Weights of a small mixture-of-experts language model, trained from scratch on English Wikipedia: 3676 steps.
Below are experts of layer 9 (counted from 0) of a mixture-of-experts language model. Rows are named router (the router's row for the expert), down (a neuron's output weights, with its number) and show model dimensions 128-159. Each number is 128 + 32 x the weight over its row's rms, rounded and kept within 0 to 255. Numbers have three digits each.
Before each expert's rows: "raises" lists some tokens whose logits its average output raises strongly, later layers aside. This comes from a sample of Wikipedia text that the model never trained on.

# expert 83
raises: " (", " |", "\n", " c"
router:101208095124153140136094070137102151124114123151105148172094151126117126168091077124083098076129
down0:159186129105152102141141144142061122096099123130192141181120096119109149157125087141106127131103
down1:141128081200174067121174107156166137077161063145153103177115190115141138083132153127109140185134
down2:130197106146147074095105143141121158092114103158126140088142096154166151142131126184131095115084
down3:134172124154132137155161136109110068122134063155130110169173071104132102089128092100062130175151
down4:120153154070134091125192134221110111109170119124163137181104114117154128132136152129098100036116
down5:090157095138083163133133128141163147075130107044140157128128127143079068135180110127133147094145
down6:060123068127115125129128158184156112147127123119134162131122145142143110168155094174128095116138
down7:130203148094115079091132151143161123082152121134107164097118154175082088106150115141094145109141
down8:104156115184123152177173106101111141100177110120147165150142081234145126106171181187130087099131
down9:167101146089162123124111161139050129128151115096109138118123117085191153163158100089081120098105
down10:126151110132147151157129120134126168149157128145119152131106138111111112113123138106124127179133
down11:145126148155129110127141101100142112172096064140088130138164088111089124147082184161078111135113
down12:191099157114148077110089115162139153089072141147191163140107097119162114111125184115184115062123
down13:132088116105137128175163149122134107119078116082173136147135131077117110095094161083161144131142
down14:115140106193049145080132095194161135140153136141135154067139099114145119087133135132097119106166
down15:168127117176153103116110086138115102051107140104206159134139144137160076130167149108136143094127
down16:121108156144107100120132144184118131175154116130147112148181092065117145112127159176127121105196
down17:152119150083118135105105114081068108054145152146148090116134118152087114137119050068124146139080
down18:118132122119158077112096121139153129116118125079142125129150148118126121103076145131193201165157
down19:096104077149068099150160138169183142151122075116103146130121120139164107120136170148105144193139

# expert 121
raises: " ", " L", " R", " E", " T", " A"
router:050176141125106159156113091107192099148063118130057137129148177117120085126122099077122137142142
down0:176067133190132113079118142124133123088163171114112109118158083161145180107142151113161088102138
down1:165139182076139086126100136162099179108093112161143135115131082163111079156139161095101119159168
down2:118129163123129137116102153129147164081107079132139144103147128189191046143081116094148081185116
down3:156091156145092150139096167146092166171149155096120131117143092134110122117103128120164180120164
down4:165107147062134149185123126124073141127123130150120076139140137102066111172105043146110172120108
down5:097045176089129106141162046110147182117138127135113096108136132160170108114116124132108147163130
down6:154154125119164129130140102168121090111109157080093132129089131158144095110120070113145118089117
down7:158118108164125124118079133132160098141137155144136118174155122170153133176120115091092111108060
down8:123134079166130127054116141118125132096133138105135171118157205133154119142098070105160131131151
down9:102120112201145101165153096138122058068158130099123171088111110114112161087063107121149094137141
down10:126118107169093148120105118120159108079084166139151115099186188128188104160142144178145136128133
down11:148101156073127119102079116126080166099132106090109122165137087104136146099202157190154137099095
down12:129134099102080122156130150159162091103127151141168119146118156194164130169174100074160169145087
down13:096088143096191109088078135113093113177170080144141176158188083120084181128162062116133161128027
down14:127125114110115083151101120166116121169175116170141115098131177100115099076122153139139150137105
down15:122137117146141125134154119136146083138095171184065102143126085102128104143089071228118158094138
down16:142115102145177136094117162105119109097136129187160106127148109104124093133065111085184098161175
down17:191138113088145191108153116101127178106120150102127134165104148131118174043152133163184178061153
down18:122115075122105105163130097166146150126061111196097119128145108141146165175102121106105042170105
down19:175123144140151150130115100163126126144139169120169099100180111172112156125134166159111161116110

# expert 2
raises: " Pts", "\n", " +", " ±%", " —", " T"
router:070214096112076169164098102165146135142114059116093095134133159127139116144099116102183140081159
down0:165109126085145138107110074143156136145163137129142137145161138146145119167162129151126131129119
down1:138121154118162106123188116083135147156151118171133161108155133121125126109169156114140135111135
down2:133114149153176118066144138083132158112153057140085169169097128180101115140113100093094133108175
down3:133133153079125149102118152140112197127166134076133150105123139127148148170131130146103158128179
down4:112121147131106136112131137095144161110085059165073106194064166127119125074131156161103098122155
down5:135177161109080081198110116129149175119161156120163131117126072165179104114116175112104150133129
down6:190166186120129145079127119120144117130120093180179094078174132127146162185167076109157085067177
down7:155110095110118111176101136171149119102131155086157111123116152120179131099101167141156104121134
down8:146084106137144112081146157121148150104096116158140112131164178111185150177163141143204116091089
down9:104098137046111147122163072153117226110123099085123104152124114199107111155112165125092129102108
down10:100136114153130122126145157078080067136101103174092131171108128170137171147155121123138123146051
down11:130166168159140126169118104147100091137067154106088067144152130128151173192159112086141150140165
down12:173135117199182100129134125111175104132165032162166074130109089111139165099093157083136126151118
down13:135134115117158097141154151142126174147075113111126140106096087155175091131127179159064087114121
down14:116171111102127129139157137140122084127083163148089109133145121139095155098082097062133105146154
down15:124157091159103128147145145113154124098136112109122114141137122205133116153100115162137090103114
down16:144138188115151108153144155134085117181109097125171110131107087169129094065134101150134112150090
down17:075099119131111117072133134153120158129108149101107161162184106155136119117139126092101128137099
down18:151084133148117110124169115107127148117120114203208138139122130191107090111090127117185128070057
down19:088154155180114126093126102091181115120120122083120103122138112191103122138122108133123126135072

# expert 80
raises: "is", "i", " (", ",", "-", "im"
router:111161096116113160133129097134172185099131140059105114161108180111113121126101144077122129108135
down0:130145130167084027182077112119093081092172068134173169112157103117106136084095087105127089049190
down1:128126126111150113171119142142106067142103150089134128127105155139074125123133154130156058126166
down2:166146114107122167130163214195136141107120116157110156119133154123149116129136121106134168128093
down3:100149096083115134122129101150124130098159173098097138139100100142167163188084083188078072166116
down4:085129086130107070139134124151136140145148121120072126152169079086178100121110122119129177179094
down5:074114080147105168086126113108117055168086150087122228116132147199116133103087127122088095147137
down6:148065080156137154103107118106107150164089076126119116122088116114174146122151168168108113148130
down7:165163161173113122174114114114055134069118130093169116152163151148161138127104115199115119084186
down8:103144091190093119135142116190147111159045129111133060170110127181128123074146125111124203152158
down9:103109197073088128146135163128126119077162137117101138131097131149160162098098146095124147174170
down10:129145085112095158120072145150119104145136131172129126152113108116111140090129091079097121174123
down11:125105158219155113181093130174114112087170091124097115152120098154157120110056118129146092148146
down12:121086159149116123118110140065119125120145149125054118109172124168148092134071092145154126116127
down13:126112163122098165125113118216103128135117150111139151111106127094147167128133109144169097086181
down14:126148116153148129188119114183085123097118113134075086193175121168102129112114166112138166099127
down15:116099083184116086075150186124141130123171177136164119131128125136177158136195157146187098148119
down16:094136105172125168111104146147128166104117085129110104149150100142150082107124136110070143158124
down17:144094107184082077105107166153142152164117144138133141081152111078148112109166131118182145137086
down18:122077059134161100128150111144117143155129163137138092166150100117150160099153160132140103110119
down19:103102146143132135033136117109089097185115130164113113142117163108156168113144118129127171121176

# expert 71
raises: "1", "2", "3", "0", "4", "5"
router:067199146088048175133051120153141124163123122078136130130100155081121135121136113137118139129128
down0:109089085140130125062186090098152155141145154090123108143144178133115092138096140099119143130112
down1:126089096160118126068209138166186157114099177164123133076089177194089110144122133173134142099159
down2:093093127143124124166109113094135162149177173123087168135160126150105153103093061113195109117135
down3:137124149119077164149132083121182104077115184154186184141165128112128107045107148185101165095124
down4:101128160122138145154177168119128096109142177127193135093156109181128135132140108121096199135149
down5:107102115116140091121177119135081167099164139170111112122143106149137172117130098092149084118122
down6:160135148116075140076087072121127107108120095072218092097143140099088082057095116173056178069077
down7:156106093104182121046124092156062183155127112100073077173088115132141142098146114126043079208100
down8:149069138132095131111144111148132114104062146105117141122132150116117145098110119190112178135121
down9:162120104126124109124114141136118179121141108145145101154092153084133095123104093170103105164053
down10:108086101189129120113177159157165125133070125111053178119153164203065159103111114161149152112115
down11:173066086189183054122106158125123125104110148121059138091130103107074174085132123160094139104130
down12:144094061135105125109114126161147157132052116183103077131150088139205132132090101107094082154087
down13:118130137159116113125154107140133088100064135141168150116154154115084108134155111168129185117099
down14:110109117178106074106138122140124134099128148180143147127184144118074084147112089135153105069144
down15:106157128143146170138183108156128114110048169132086122165150140209152131131062115147100157137124
down16:112117055179181112069148135189130134103131107169073151140084114159100104128120130118093116148123
down17:077063120189151114085160131177171133122104101144098139141154139151074153107130083111131146173145
down18:148108145160101082165192160143116119112141139120161118104103151206121120130220109167124147142114
down19:191116148070132072109120151128116118110139153116163141191178164108085125133148138173087147132144

# expert 36
raises: " ", " Un", " Ref"
router:124165108135102118143090102128120131141123090161087147128064141110149124075081112120117132156100
down0:138059093132167094114116160164142093136089117148065141161111169119126227149102166122129121140180
down1:154112119153155171129095174060139140175109119124098107160042094117083125098144093117121108118122
down2:166113164177130164124106139070127097083142105138128169110164130110125136136118185129128181116100
down3:136137143086170153139160164126116140163097136093088107165124130092166153164142136134190082145139
down4:122115172146161122137145116162157095126039066116108122162091080138152155145191159145109107142090
down5:144101162161120192056078178117093077150137122138162100097127115111118139111157153062135119124215
down6:130086166152123218146136175201155135161088115162206101150057079119112105099150071109041116122147
down7:143131082141163156182093090153144112105140156172168123125170140161058094085146110096202096092147
down8:162085126122111195172157088057086138087138115157170143093127152141106130078134102111131131083142
down9:143103172152107115132149117089124100087097171135163121190110226090084213122140093105084156155118
down10:111121186161176116101137107124192059124123119141069087159213135090091147181167140085129169097093
down11:164113152128162079177139116132139083160082098136106182185075069138083174149151118101137132102125
down12:143106112123125167153119145131151047136140136107082093150164146120126147137141138113095185110089
down13:087117143076142134133170121128158159125121157113084150120173134063186111176137133145098116100092
down14:120162085111107117162120164205115139114182165149104183165143192087160112085120087130131179169146
down15:140131122113109117166135145128065128085173134091121085109103147128166208186164136112120116154130
down16:137125177113114145148112145111117052120130093084158128113108131141132158156115106105118142174108
down17:126167124148111109096107122110124139151091147110102119122213142088113129146157114101177138087090
down18:086112094103144143155084155130074099165169144114150148132144137111107095138078087123118130106142
down19:168080180103064104110127133096107139113144176107090150119080124152070143118126094132151135120113

# expert 103
raises: ",", ".", "\".", ".\"", "\n", "—"
router:083189098159129136145109090141154159136115103094107129181110177103132169135114139152082070114139
down0:130145149150142104155186166083131172082150104144126071167109101131177150148132107146117103148068
down1:126193148109098097175105109133141092110129124135131094109082147122136126109116126097166167152119
down2:097160077125140168115136064118153118150130108113168116170137131107073050188118158166200119134075
down3:172144096086131073121113197081147104107157085119138166138140151113155138083127149022124151117157
down4:116149124116103164127170134146208119143087147171194131085050154156121096165172107093120140102123
down5:134112131088157173150107092087103068108134112099137184144140130118175093113137099082082148166158
down6:153109088088130087142114081126078116121066138156149162115158155088122193119150092080119064115131
down7:148149181119117104132110089162147130123154073130183146188138134130182120120152135109110104133159
down8:094095107121150133119097117152089167126115113127158164156152122139120165089135105075119094109137
down9:108115104115083125076146130112102101178120092164105104152140120132098170145183160099117178123160
down10:083144120113163125041141119154130099124141124137113114130124124127102142180130191109141154192088
down11:176092084141156137124137182080087136132136141156172168133059112169170115106093163140171130185166
down12:171069156169126128116129127092150087163102145117158065129130162167029143126150145140134115115155
down13:174140163173118138115069154162129131137118096124137087135186109128182116165169069217164110108172
down14:121097099133156124108138118030159147153153109139121120107112139131099161169061129147121154049071
down15:121049113142158111045139157101119106092088135140119161114129166127106113127156079064118123112115
down16:186103142120088134114134126139144177081126120110106050147107185159116106089138143101103090162124
down17:100100129076188140112113191093125146112186127105133160085096169150100133188129127081117191112155
down18:143168098117107131120135163128126129180135161136113139114099108147143150146133123165198078119084
down19:164130140138149124099150155089116213127126122128094150168156145121165147106183140198127106166062

# expert 42
raises: "I", "B", "O", "C", "E", "U"
router:118204072113111187138098117143084166194166120084140063165120121050104119108098117094124138137120
down0:125084073143094137114084134143188151110121170149164105143064137085134136202158154083104104089140
down1:167135150120091181145068138146093113175155111138172170138142097130144165105149188165137094143169
down2:160087121148135141173074095092110124116114143129184115123171145152132161068113146141103083183132
down3:103156143110117116137048154139135137152170159165176073160049171124107132170170148150095103127098
down4:104169112175154147140123085123131144056172077136139157188087068128182125186133159096158147118104
down5:149136137121129132125083136085118114127123183086163143150083101091098107111156122109104163124178
down6:093143168144121081104104136169114165152120128174084099058166070123103087105125129124167081074124
down7:113135140104112098116134079180112127156151081141079164171127155185139127076174128128096154144150
down8:133122142165105096081149145131137105147096147106059141147131143144096097125199095200131173111120
down9:137088170152144072146106115104125136104192151168113081150135090139078098158127146137137147148121
down10:145086161129179147154067141146117137167107158109128108119159124124170137146157124162131075183108
down11:131111174071108186102166078111126083165183171092199136091118159084144164129119101076131175113152
down12:179105086107091167070098090170191140100106093128148166146121167155147090106180098131167107179118
down13:113146121073126127166135122115093119158136146154153143142126138122106127130123116137118121043118
down14:114144112153150109095164097169094094102148087138164137139167127116171076168110133100112151155113
down15:120116142177196140118094160165076149190114170110157139164070084128174141133157088118106142101072
down16:184116087148162102146104113167130144164161124124108096147158185123119078169122177140136071200093
down17:102107146225143079122094159074082103068142104116134136180115130173159137139161072160130155157158
down18:167111132110095186130091152208108145145081101150085168102086124099121105070162149098139124147137
down19:160097120106136108147141171093160133143122134137053175077162107152101136106144153082125078117121